Experts of a small language model: 9 layers.
Below are experts of layer 4 (counted from 0) of a mixture-of-experts language model. Rows are named router (the router's row for the expert) and show model dimensions 64-127. Each number is 128 + 32 x the weight over its row's rms, rounded and kept within 0 to 255. Numbers have three digits each.
After each expert's rows: "comes after" lists some tokens at least twice as common just before its tokens as in all text; "comes before" lists some tokens at least twice as common just after its tokens as in all text. This comes from a sample of Wikipedia text that the model never trained on. Tokens count by the router's weight.

# expert 16
router:117065172087111098078081114108139107136101119084143146129138142116118128139178177191141168089162152099119168076076134155114063120110166103102095137103083170093102149087125131163184134179106107
comes after: "\n", " |\n", ")\n", ".\n", ";\n", "|"
comes before: " ", " •", " Born", "0", " Website", " Country"

# expert 41
router:096109080107104083109101110103065167162152127152152110136133157148096167064134166155104165069095108106174131125125156128139097120210097146147168079117169169086124111135169142068119107132157182
comes after: ",", ".", " However", " time", " however", " year"
comes before: " The", " the", " he", " In", " He", " it"

# expert 17
router:213099115116123156172105120087191102144172173175150077088114151081107177127117063109173131145129195095176151118113127189131160195135149124090145042134121127084118112114106139099076122114083076
comes after: " ", "0", "%", "1", "2", ")"
comes before: "|", "-", " |", " |\n", "|---|---|---|---|---|\n", "|---|---|---|---|---|---|\n"

# expert 20
router:132105089099123083113109159113068099115128191125163144159169084148128173083141112106133079082108122098122081152095100189127109174145166124123131143129133165101142104097149140102139123182144122
comes after: ",", " the", " The", "The", " his", " that"
comes before: " was", " is", " of", " he", " had", " were"

# expert 11
router:137060061151174122157093129155121183150175114110141147144156123140031096159102158139172101142094169119132114140150161119162162154142163133129095124157141163149125150101134159095128156067124181
comes after: "–", " ", ".", "′", "°", "-"
comes before: " |", ".", " |\n", "%", "′", ";"

# expert 24
router:112164069139140141100156145139137163121161120170139129124093129120156134131211145104133162134092100090099158150070115126119107147095140139130135091061114136112128091134108140139099092186116092
comes after: " G", " T", " |", " on", " Z", " at"
comes before: " ", " of", "a", "i", "z", "el"

# expert 30
router:161143070136110124146109120078087085098116154135141104107070124151140156060151164090124108164116171114065174093140112115145051120171106114146138130168080086196132128167128142099109115118120121
comes after: " |", " ", ";", "-", " (", " –"
comes before: " |", ":", " |\n", ";", "–", " by"

# expert 43
router:133140118135101164172124125172091088102151126119155148110123146121179159103138149113111097146139137077157128100176130068172091077096150115089144091132085079134136161127096140075151091178128113
comes after: " |", " ", ":", ";", "|", "″N"
comes before: "1", "19", "2", "0", "20", "3"

# expert 40
router:112113142086071086073083181134108133117150132161117058102141111089105136156157070138101184074130124126163157054132096141149086105113151093165095108184161175068148167099093083179142127097137101
comes after: "\n", " |\n", ")\n", "\n\n", ".\n", "==\n"
comes before: " ", "19", "20", " The", " List", " Born"

# expert 6
router:095121034183113130097080129181079167086188164169143169093114172108136175143147171100149117110118126091139099061132112081165136111142151127134190096143091118149145146106114093112152111083141108
comes after: " |", "|", ";", " in", ":", " January"
comes before: "20", "19", "1", "2", "3", "0"

# expert 15
router:141170102131142101133097154131131096172135060117133163108141176083073140071116126132105128170148158156129156133132102114127146130055150146115181105150066048072122152149181073128093112166186146
comes after: " was", " It", " is", " it", " he", "-"
comes before: " a", " in", ":", " by", " not", " also"

# expert 7
router:201089082165137113118119159095158066161096117142189102097118113185123127100171102141116154156088165083095133126147101139133169115147133082110126139144091109144114094082127144126073125060151117
comes after: " |", ".", ";", " (", " W", " S"
comes before: " |", "T", ")", "0", ";", "S"

# expert 38
router:074136188086150153149192052092122096160131119124186123111131140150051138174087154111118185128173135161145103169095132117169161115125122121104137127124069111138116143185127135119140086151234098
comes after: " he", " to", " was", " He", " and", " also"
comes before: " to", " the", " a", " in", " that", " by"

# expert 28
router:092127134154097072087072157132130140147096140129108150114083123116088114121111107119147111142094107149085113133161107183157110144185128121101157152176148123120108160142119120091078165163070136
comes after: " the", " The", " New", "The", " of", " in"
comes before: ",", "'s", " of", " was", ".", ".\n\n"